config.toml
d_expert = 96
d_shared_expert = 0
activation = "drelu"
moe_layers = [1, 2, 3, 4, 5, 6, 7, 8, 9, 10]
router_score = "sigmoid"
balance_loss = 0.00245
balance_bias = true
init_std_router = 0.0286
lr_router = 0.000828
norm_eps = 1e-05
tie_embeddings = "early"
lr = 0.00952
seq_len = 512
train_tokens = 212400000
dataset = "wikipedia_en"
Below are experts of layer 3 (counted from 0) of a mixture-of-experts language model. Rows are named gate (a neuron's input weights, with its number), up (a neuron's input weights, with its number), down (a neuron's output weights, with its number) and show model dimensions 0-127. Each number is 500 + 50 x the weight over its row's rms, rounded and kept within 0 to 999. Numbers have three digits each.
Before each expert's rows: "comes before" lists some tokens at least twice as common just after its tokens as in all text; "comes after" lists some tokens at least twice as common just before its tokens as in all text. This comes from a sample of Wikipedia text that the model never trained on. Tokens count by the router's weight.

# expert 20
comes before: ",", " |", "\n", " (", "'s", "."
comes after: " United", " New", ",", " in", " the", " of"
gate5:482484626463470524462513459553497481455481455525549488493473414497392560457498440607555497453541487531463413457551432556559488455480565469568449531463498463469529497444478424565505459514568501516377505469471447450528521418503620386492494435400464508477514519455537506518537598462537488476438520563433522484476514537469434479517466478548485536425444513538444560447469556612438407453546
up5:410517525507446543546507531518513461420450454472513494427523437492427527478474489583561490455551447532466470459552460570502443476480556438593473506485491496499463454452499458562513441502553495533396460454474441489474520372445640439451486418382498418479467495442482537496511607452537469465484497517414524483507510535462408509484486499534518532546415519532500592443482558546404356473532
down5:591505522500586596602429566467504451438526551525520488508466564472495528434468479483516386463462556518485497570462481488537522534519477488477497474536440618433521427491530413504556521495538463516437549472570570487484552408426556445539487494466459583473522470639484514475536578589423575448426493596571513533532478481537534458418497579483494492530502475486517528469437462486505465481637
gate6:450475412574565555558437391404448460535510562496520535528500497489549447487518481474491530509518531563526477582441529377544650579440490534562528434547437539479570502451514472518509473510468400498540496534522549387539376503543401475497466546565517504521503469501451432458402548468512485532532520491455442576500586568500559514501579558452516544553523475428524494538487450524523493564540
up6:549456437617613530555500361438544452452445575532420501485541465459527530500429524555381558524505566544475504493438527405526590549436471455565462436557424544436506486454535550484558519490492475393484536487470553397540427509440433470491520511576563538476492424543494469470410516447532495523490483502539480459440589510497499532487494536490517510536521528413472488552534412481535554529447
down6:524537564529428563450499547519467481477583431501535524547431526540445513382478515479469517529510486470524582499565499558532415534460598518415576503441447433549453541507403639405488561568467579414541518567484522508365453528515544450511475544593545483516637530486523467524512477396507466478441513520526457532485460526490526512442473574476462540530475461544491486436529544465456492444477

# expert 54
comes before: "1", "2", "3", "4", "6", "5"
comes after: "|", ",", " in", ":", " January", " September"
gate11:492560501570466470508496526409469497528518573422478567560519495482498489610483581471457470486521476445593471397532517501501431486488462352538483599514491549534484476431551549367476465523467525522501477564506463423590548445454460550482456445505576591489472482527443506578530469446541489513437504534490593527466521528462509504493525439553517519462507414548431515589627477566561533504412
up11:451490457595494429532533529460520482556402565436484578525527477444504431523500614442469528487596540397554428446548533521602429488543508452529548580460515571528522495532510607425485482542448554588533466653515496436545517470411458489487524531449485566589492557486467572630530469468527550494418540518505532523499471528517510458495525503526481518481500410550476514500554520536536558553476
down11:635473523524479489441452516558515518497530456518440463456532444515510543498546477531490512524508465554513432519504499509484598528535448517538483469468559492551471514524505579575409537439472549484488496408528524380518409370449448443468567473533498535409489519428560343490556559498504432482455542383511501423476562511464558485538577490481553401536487510441514530567452518555451464533409
gate12:533523512505517400546528518500442514508453475503469477517520603541472603502640538582495531449434476556488514512545592524498409466393467605612502514623542471472529488555449510574504457500492522466504490527575562594450427470493473500523444499508462548471485456576496515484455532462473489520536437489478447364553519440451508579533496409516528479511559554452480566511605455432505505504424
up12:534527505489522388546554468535427544543503500487468488498514586566432596486609482570516506456471450540492498466549561484451424491420485594592510530601561436477537499533467526566488476515484491457471462551546526607482427472487484494513431503510464585482447450593537509485467555479475487506562409491507438357568512464450490553514508417486530447536548537510457539526623457443513512541377
down12:445565572471465545576597619541454472486518447626568484577439442426495448491395620544556535501462561544539485587472475474541561485486461555467478551476558555447439447520531520486487590538508531475550527495580543542467544521557535429496477477436533492584498493534485516557522415597489442542495445474499498454457471488494490416449550532460426488506558431492521486528429383506509448504545

# expert 25
comes before: "1", "2", "3", " |", "0", " |\n"
comes after: " |", ";", "|", ":", " /", " —;"
gate11:583493523496506405493422580440477549413521525543378506525474536527489461532467426477416534494484560552498468517528477498488504435484493516515546556393431642457489392536593443494428485422479512596460527510458529544484484494515545545460555562548500451479418503524522511470462481452531472535434452563542489421533438521504556541467505576565450466433438638497492464506419484523453581555522
up11:543528510527467449502452571454477571496532543560433463571518549532520490473491470507406530520492581562484462456503491533515470465501399461520583554397481663399489414537534452545478551434533554511492550518413504525452488590577596523501577600497448466540457483453465521441496462433511460468452544556528481487533464532460552506531512545558468500429470653506484481493398481514446554554489
down11:574496525435469437457448561534502555487435467527604525539518494501466512432462460519515421588420591480573541473564520532510414430481484591452429402441499500497520567364458575469500525474486471449557457501513485503452510561508444540557517522547583566512519474609506536500423468528458461512491457548490521450412544454465524467562465488421549501599562575431462490544632496497536506506525
gate12:437454529502481528475528482510563576510611515497472514566429408526471498469578546456537511479409541477459564505497601563532496557443335486532539529502544542517502449498503571474531538522512596483473533431425523618447569497446519538475495580502553513490403466618428521372520448486500500529560552480448526462479479500453460480541505520478495472495399532507492515455521524498451507356443
up12:455429542536516585453520539484542597469632502433484557501481439495469500504534526444537509442384518472520553488496589538556497539460308496552568477466539518527518426519529505546525563515478566477449534421424495646454485457399481514437524516548510521459477433577483471409530448497474508531561529496481521499536515526454470488568475494513560469501412529532477523463536533511447534391424
down12:516466416507527464500618510555475382539501505531455553466446444453437489523460557488504565621451534533440493539516455558537473500517487648554535474531497460544488478420448549527468478505574447501512554486577524456503583456412483508483501505409522554461421435439514448519423577468442481497577550522472459567528386584445546485502467492534486460446544458441463464453475476396574531569512

# expert 7
comes before: " ", " —", " \"", " W", " +", " −"
comes after: ")", "0", "3", "6", "4", "5"
gate4:483519526527509485538526494381447374497529544457456432533516368510489558514574430536520568577345469473464550533504521539480451575509460512482478468550552384534525549465564534497460431534489527454407483558469513536455471534444512497575516454494531620479478541518553504441532489511496387512492577539471534529467514400488455474391417518506460537508512539585512527487539449492513607505530
up4:541493504589617481503478437386395413405547588419511455589506408467510609504560467511504507590428508518478535490520461524463472555485492488508508505542568427564494498502557521532449422550520499519440466494491536572460500586481485527501497429483536566437530523523513524515526424477492419517434486544529477463397496466455482398467385442562443482538561536554506518447547462509567574454535
down4:551511414446466436518425498484550513515496540489450470464447478495481437429458432578520538573613600563449377516380501511486464578464527483541507550525608546442464554542439488492469481473490519425611459486550552480492491517595519488496483491564457441530541482469500566527493547431417444471560489535546501471543558517475474584479463521423553504553430405474591435478478534541536403482475
gate5:555521490442481558551491560559512574495415500482421519489480398569444521605514566433497457608496470495561544511531523534528535573498439523441504525478477541441491529530451495596462554478498529565373482520535436553498429542500432531474434452480541482536437495609475511480585560529515418444552556551536481482505514498505514438581478429397530518485466520516436541587518551595496378521435
up5:553542457465481471522468578524481532488386443516435501487488440565449488578518547461489462583547540546544532555532475498513504556549503551436531536470447507393525529512443487604401562546509516546406495543529497569476424601543468501480463487467533490507347498609497463446560529500519494435611525487561493447474500517540494484531475480414520509478503462527463508611558498551503355480409
down5:520504519475482607519556471502464470528502455515454477621584530500554615437345528482509562576518508496426595519502588494518503530473523469607428437580561557432440466560564536552594537500532524407405508457456529493612543493527483505511510512530534444485462458540453469503507413523579430582549499464501445470483503502450498454529473523539482480510511519580469558450575434504505554542530

# expert 34
comes before: " of", ",", " to", ".", " and", " in"
comes after: " the", " as", " t", " his", " in", "'s"
gate4:514517477485551501509522464613510541397547435463600512578555485494491519591489417584508514410445420498526523476497458529454515546350546478457563422473461596450478500488478503546517515462451498468487511479483490505519560494519423551416465476488462471439484453466521524536486466543470393412492423469439529487562397473471492530577522585506437555542617578493487420566514536487429454559471
up4:528540461501511530567544523582565517410544477494566552615573512434484527557536419551495479437384394493435489536448471501485479486399576481466523436472498532565490450560462476501487407501434557421455526442481520513490557584438397533489442513524522519494463472465520527582505424458498483526470446499453447466511397418456483535498465543470413582510635564506498487543540554561450512505482
down4:465418493478512563524455481497484515537566551512562539505468589498484444501567511486524570478527463542505519562474496468483631481608596423514568480446491474515402466409553487603475530464494558521428526520459521468540436497410426540532475467512394487581508455573430451512438428484396465403496500464553578504558467496558519605513507481472477480560569414410534482488477505463554497449553
gate5:417584503478469491584513554555542496519440390577529472470514422526488461476494510534576434508569523474559422580476451554452477464551552506578586474559551475572543476469549511466496489506486432468420551564565483502433528403439497541471468434543587445485451480499537419447540536424425418447436517569562509521441522436596513473449496537497403475549516553529507572483509510499548478415579
up5:528611563492473510640520455527603521510413399580506529504510520481477454489499510548452486466514553499617472586506457510518460422499509429610522540456550382487578500492540494494534465532483476507473528621493459497444577369519484548503441465567555475443494491511557427509547480444417476449465504550561478461442546457509515494462466494496452525535532505511489491519622483583523517493613
down5:533385451571573529489460485549550551437495521412528502498570527518509520527442493478446544514522529524492608359630443458494563403493443537471521471546469567559490531529540523623580549426516538546527571555548442416554455512483575557525399489478481490507496460534558537533507471488468453468497542444609416523427439500465504499525460435460547460433480519475570431546492462467494467522505

# expert 63
comes before: ",", " of", " and", " in", ".", "\n"
comes after: " the", " a", " and", " of", "'s", " The"
gate5:520595486547552484459535540519523493494442481436461479556519488463528539473528406460494506481489453465575415565580532536495507530511550603478486463530517522510504433560507491408475455514454476532459498483460427514483509480431508579569452600496460531495583551640466463607553456491471480438526566434488514578469533485637532351501515436401375456555486460490510534551500538539469488531486
up5:524548548535517482505569584580488499486421509455479490575550490483481608536487458441563440483515422529523460484491533513517518481545559604433505419540523474512438495541453521500491557552451449583532515547477448519479466435436549567629459579505459480467558573581422438584518488507544517412536548477471490573452522488573544373590567450424372472548508476505520554498523522500438487540515
down5:568573580458509567509500456482533463492488501534537432499420613568519483558483505519446511541503470615519465499501375500507546504472480526526595491517519477458555514431427480510432534511521447433588477528468436461456672589483414514459567445542433493472503527456576576538461568473506515492496583451564524464509423479499545449544482552429462461512566575496429538524553479452469403498540
gate6:443502537499479509477581495517563506529447499433509460495513567486447508494414475479436342440492466574492484462526445496442509452537558497424545562564531470598572471520590451466472523512439474517479556444543381524464601534479585580427441502462514459520546478595528542540591428453429465479479515582492525550508560434496435499450564431588546471474470448442492452556486547525481457439447
up6:451503515450485514463645511517547495507479474428495504489510625479515519522441510526458375455444487524499475425526437549451544473557534465502579576560555512566505471534597468448519522509373446527518581470531421448472616529496529519455394447473506426524498460587538484471556447436432476499467462596498477520510527403516450489435546446576519492445438417431554522469462498529481482475439
down6:610419527491517473523492533460561487471530483490534506551486544578491525432550453500531609544461585579531500478546537576517487530534550462592481423472518483523471539427534529360510492529451502480476449510483548546519492512505455474479634422438471553541447516477486465569472549540536564492490537454647432530605408594440524441588438489452466432518479509542482485550410497471518485441462

# expert 51
comes before: " ", " —", " +", " −", " %", " ."
comes after: "0", ")", "3", "5", "4", "6"
gate3:545530450425533517518395480468444529437563483441561495538517494541457469547495379542442432499485415471476491530450373500477506471503443527429513510505501449570490425504448519514481498505502500487412452556487556598547508459453521477503536486547430502417625475546511551500539584452440470505515504581463548491535518516448492555515436479650545641455471530394551540450527512584527455516468
up3:528514462415538483571381479472465598459534520486488490450517463502420465550524417542432470503463455522493501521486466502428536460493447515388514512477456519525453432513493450495413483484492494468463422516484610534559523478499532514530539514514440480406577522528485615459565575501414493499445575556492555483548606511450536548451444533618611564445439515470509551436483478557541426471390
down3:431499522477498505504607490522534623461599474516559512525511435521565433511547482582570577447517525498478455550540523472514609468486479510446455507488439503592480472450491566426545539406468413500475478482535548502481474483473552443555517572489554516552472539612540560427479447554454541547548445436462550515595544576499546436513519493505542615538466532519575453554447524404504410574494
gate4:511538460448437572455564496604519525513501498514461458572482558439542412540560421422475517494466300463507426479522439611511472491531478429536464516454510526501566562438504450455501424536517547416478472487544484543542469411472562487429573512488487552460572574515516470514493508568476476421544487503539532519489581534490516433531571404454502524571552515505504546537493570438434510564421
up4:554558484427515514474555501610562454499559534556485510544456528424517451530501427453488505519505387454497436540532461555479477526523453445521496488497540560513584545452510514490594524549528536451455434492482466561505479351458483547474607509497505552511587528533478498525516455603501491434515517489549562559479579557434523343550513399408491564507537554482492528557505568433486506615486
down4:535481511525466544555419486597477518469470509545516476518436540467409575418505433544516534548444536498527572595510584411434503428549493531465422527522449452505467533602508508471530540501464632508410535498498513362547502542431489488550519460600531525450521604486498570479489480476474540554567408417453571515517574500515483498510522479443470565482555486417475562584496509507570523578509

# expert 21
comes before: " of", ",", " |", " in", ".", ":"
comes after: " the", " The", " a", " his", " first", "'s"
gate8:454498524559433518445410509503463469547466516623492483511487468480467495501528420467542523562556579523509617560492503521536578506451485495542459532485503583445567557478539624467558569456492472513475440539480601594499591435481527475446635516451575495585578472508479576458475464547528523532487569560549482483515520521494523536532454448513580423530506595497563543509543444465430532556411
up8:482504511564448572465447581479458457563500475604487504516572469465451493461550428507563512511478524522540573510499497481505499464542410500567480511574467482383484491495532598540530584521486505560467453578486590522511557396383544433462598534396576528516547462422485526542452478616549504565486537538549467444511551479483457549518501489560549446480511512475553548476586443499455586574420
down8:477497482485424464485558474572365514480561464499517489523462460479486563410438506479634409526509538523437540493479480450454532486553408469471534534477557509469480559578510454474544515464523523525544565441444550469495454506385540455456442532499580534452534540362485406484540522577489538507556480513431486476510505502449454583527552624375538452443522532549540493482530468450518559596518
gate9:466463516536519439533526427515506565449552471442504538548586568520457478535553474471408506387493463523475498492567508427467561480570461521433595448504416533483473492438565505441486442544440502567552531471550448523458491554450470570516484484492430530309468462443450449465484424463476443481476476558465617379471496412485514563456500601494529529513468547456489463590498544476500487542488
up9:484545516566465464548550396461531597484539463455433506522515629502463465535480490466397558399516492551432514488545530469444568478520435518392579472479437590483478469457539505473494430500505522532557562477513468476461485550499418531544496515475516537327480464470455466480510445439467477482506457591492568399456497374479537541429462626472538527450498534446477473555514531512512476526456
down9:582609530537568520426520491484439548562466513552539385540524524423494526463438455548363514517521571531539459536470421464503457478464465523369517452493511406476463523499425573389471515486560508480518496435468451498557444506507395482546566394513516540482474536462489507477537528552564520464501578499552563494500509471548484447544534593437516381487540511481527550587439439522519453446508

# expert 26
comes before: " a", " the", " York", " States", " as", " well"
comes after: " as", " was", " is", ",", " such", " known"
gate8:445496578494439497439483424451534490571445529514488515522524448558280479559523532504474460531516464493453501529513477531410425507423519556546497422478499605522436490427542448567539396565530550370567523509455379507449453535549537528451547553496471521577460431519440557533442488433463555473558510576450485470521529441478472487513491472518516511448478526454475502515516584491461547460498
up8:490510575546483437415465376447507478448451479523491576493551460540314467514534560556480461586509475497471513506520511490445381506547473588510415484456456508514518451517494417563479442546522533437637467567488425481493523591519565470516521567480455528484492508502469561539425472464504484415587469572493517411484525470524469480541503429580562514483494470453487466548494578456418475463516
down8:499436531473470461496470502543508445539505490516520530543547434515520457498479521601526419446546561461534510574477494466456469436521512495546491485603452361458586504561512506537438426550447409513570480432512547583446574475493393637549528486493452423474425445481496490553472502480462511507488467462611406552544570440419586559426469518522542495516477541468496599520469441526527457559477
gate9:486554522462441434516515519472581539500505511441500535459483540530426452441537572453440469440545612569502426422556440448472536537425478500500588514429493527464425501452470442509537489510542500589511510558522484538606490581396421477498488467473535420419458514415471494461477497503478491451469568562455556390544442494436467554480499575455572495545447419430474491473614502439455430565479
up9:482533514514519445509519540477557503490479536491492538522519569525533463429512536470399497458514634550483402409564467494472562561427494508501571481432471590506437500502494426494524496504548483528477562570513453577570457615383512489489469519493536409392510518467446431532527514498492471463422595570487551369520414488517477569468454545463572519541484466464478552516629429469481504542466
down9:534504566572557521427503507545510495461500554559542603509547569437512498456434461528521522564485666469611560433476484517438438524583432360460455471500503527554583516473368498459495514550467562386536495462442522551515464524505428500431481491536427487553498477523496385549481476497490535509522454527528450494574505540480532490415491527506516506423525588484526590511488549503479426530466

# expert 29
comes before: ",", " of", " |", " in", "\n", " ("
comes after: " the", " |", " The", " (", ";", "The"
gate5:483531441533443509499519599526495529422494603502438527521519497522484533456466503494480534538490435452396562510433502575561559462530480483550535469515575427416529510468609507587485516468458513433467459528589533530463451459554455461490598409468484461587480495560506508563484522465474588512411502537475441565525478448520548519491494436493526506486419452499425317421428558420463499507448
up5:464548479482422524446472505620475530388562536483433578507498465486470531476507493492408495522462429532418524478432490525528599451550503486539481409504583434442510480467623543552490509488478543446412478526509542495473441492522476463481564429514550420479499499508578520539430478488502592502454563540472522536503502410514513475500470441504526499450447409487418350413396559441517538537431
down5:469437548521518464472485542510474578464557545529514504398532458571562563482461562533421527521502572530466562469519577517489516537424466447391471535474496534481468474593525493453507474533465560531420515432553484516499427507501542533579466413556404507505610500508574352523439444496457535501467552467507578426502477500533524539474489630507561469436577486483479490477470597451503454629514
gate6:576508452477443557576539508557562564451456460492536555506529561436435444541520489505438478548504478453595540514686541503494509523504483411540493439562465487469471425450535479504483482532490480462507503537453470548439560523373550453543512388524466549475527511452547522481567523612472603460464521449536437508480459497531442493462480569526528416562405517516535522539418469443442598554519
up6:544441488529416504540494495577550545508512507544559525466559480496425431568515560522480472494505462490565544501637552467487496469563474450574512444523483472452511456456582463550477499506493523506571535473537477539432557499419497464544542378499494514441552532395524533446500579580464604462441526473538543528516481520560418517469490561525581424561437521498583531499367522399439610551491
down6:522466502521494558447540494510514485499361481443503454446593389510502477466487491496446438539485497477514521513534422424414448497516470516533522478558463451512597549608486550555393486551471471465461503546485391567577557407456499539462535518535489498445596549467452497454539513521539529505486513396482453475499529487524515445483381564420460571519570506360489508486575561575468531549551

# expert 50
comes before: "1", "2", "0", "born", "8", "3"
comes after: "2", "1", "6", "8", "3", "\""
gate5:492504452519549519507535601527586576525550471573507472382510398445466530391410613550465550397450464387500495445547522473474497458533572468552508562455520464500521477567648509528500500501502555579504562598479491421443521503512485519474494482444516467577454461503543563467479521520520510506491590441432478569518451447510562505530494426490510412489500578544535552480454566564504454521509
up5:516520490476551485497564542578522551502464439554519468469528436461419533429404586490478540358516448459535510465522516436457534448542534481525463594463509501518519489602552539539586479496467490570529501620466612391434507524484472540519485501456493484611474434522571569446504498489495480582503546441442537545526410512486533480516460399500479438522536518506569580486465588537465383519534
down5:487552617479510496500484516520498466515452542514446489478530511561492541481634429419503468576516480467486483469535452559515412511447467539527562496576464568492531522435492615457474495531479491426525564488473542411551453492545426468512503476429480471468522530577440483481509422468534452454526518599610504359470526413448444517492499536499517526376444503496533548537588366498513549486414
gate6:574499374474511494473380425553520518547466603522408503403467601517464459503591532480474472537535453483556496574510485519463493496488461483537565524451447575465503536508436520542496597424487450443478485462475547569546520479625495450459538515518525561423480511452524499445518435416484416559527517398464537545530488560461530541497419490612512529595498472496525444440566474453533480428467
up6:553535423543502432477429445549505478489430540510450462509509575513487488513503522427506430469561434507578594558470503510444508452494474476508496577402505575407526559507468475565498540386510460494505493447463501538502467474652469482492510516503593589461467523458513495436481366485542444567502487456497537566542480534441553587479482470609487538612548462550562461452609519493487526421527
down6:471472494502414410526470461496505434460466495437432454464573631520494504430490574453462443501482499431518570405479429401516560449497580460513473488610550483569445528586508535509461488467498435460511581520493595465603399468505544492487478524535403559520499471470497580488518474500475471505470492565523432566546476425494406507512536630505514481487436501533473575431419493522441548533517

# expert 57
comes before: " ", "|", " \"", " MF", " Total", " DF"
comes after: " |\n", "\n", "|---|---|---|---|---|---|\n", "|---|---|---|\n", "|---|---|---|---|---|\n", "|---|---|---|---|\n"
gate2:525520455482513524573509511532577451496534439467503443504528440481430584465527536540537570538551496378413453526593440546389557518481491526406471462521492578418551561408518491484433409548454416608501490574439524443444565469556554531499487476481424485532498464476506536526504545547537505398533499513463618444544498443590515485520505550464513426538512597541485561441531523494504429498524
up2:499500459561442516566509515517540428523618450471491436514483422512463498481524499502524503472450530437500469451577574470457560440480564453427507514453485511441494546386509478494477457562417398557544477563417501446416521520534540479523442452505457499507510404402542481472461520625580537479555473508490605424493524484565477505625459587474495432562433525558476514465563468488577471409509
down2:443505510494559447492584493567478476535566504496574525541589496516499521548609472486500450546540486436515528499514336489471477515446518534585541489444525457516574491501485464519487524438560438423585491586445563513478500430508431467530518552518549491487532549543421508461538506470402504436468473495496501476588537476487400489385377576476468583482512589485503399466551466434481527582427
gate3:457528576518578591517501544496381476392509551473506487608488447594523437477578467533548495509550461492436529596406626397484555460445512481502594456595436485406573480421529511440518475483468428451564514498573443528520526473522505457531559514534491480536565519474523591509534532511546484551494403511486510607491513489559512515432475514455468483521512483581539510451503489557438557502467
up3:468526560524497598519528565501410466460511537449534496587495394532549469495562502564561527476554453518426513596444591367519594491423505482459574427572442476426571448486590419496530447478483439458555501518521428508503555467513446461516498499479508484487556532469515598486512536517557519560545448499492526550479529497555523550382500559446478476484544486621507515443476485520393598497505
down3:421551524539490466490563472526427508499491478547447461545491498614488451457466516556443477546605498496519547497440484512434559466502438474430419395469400469505583508498536558576477500509586441545531504490426518537526446531372477542503432402514473586542436425505560509513452410500540523586530435540567495507588451433525588467506493507574544441504482482573539525535480444618499517464501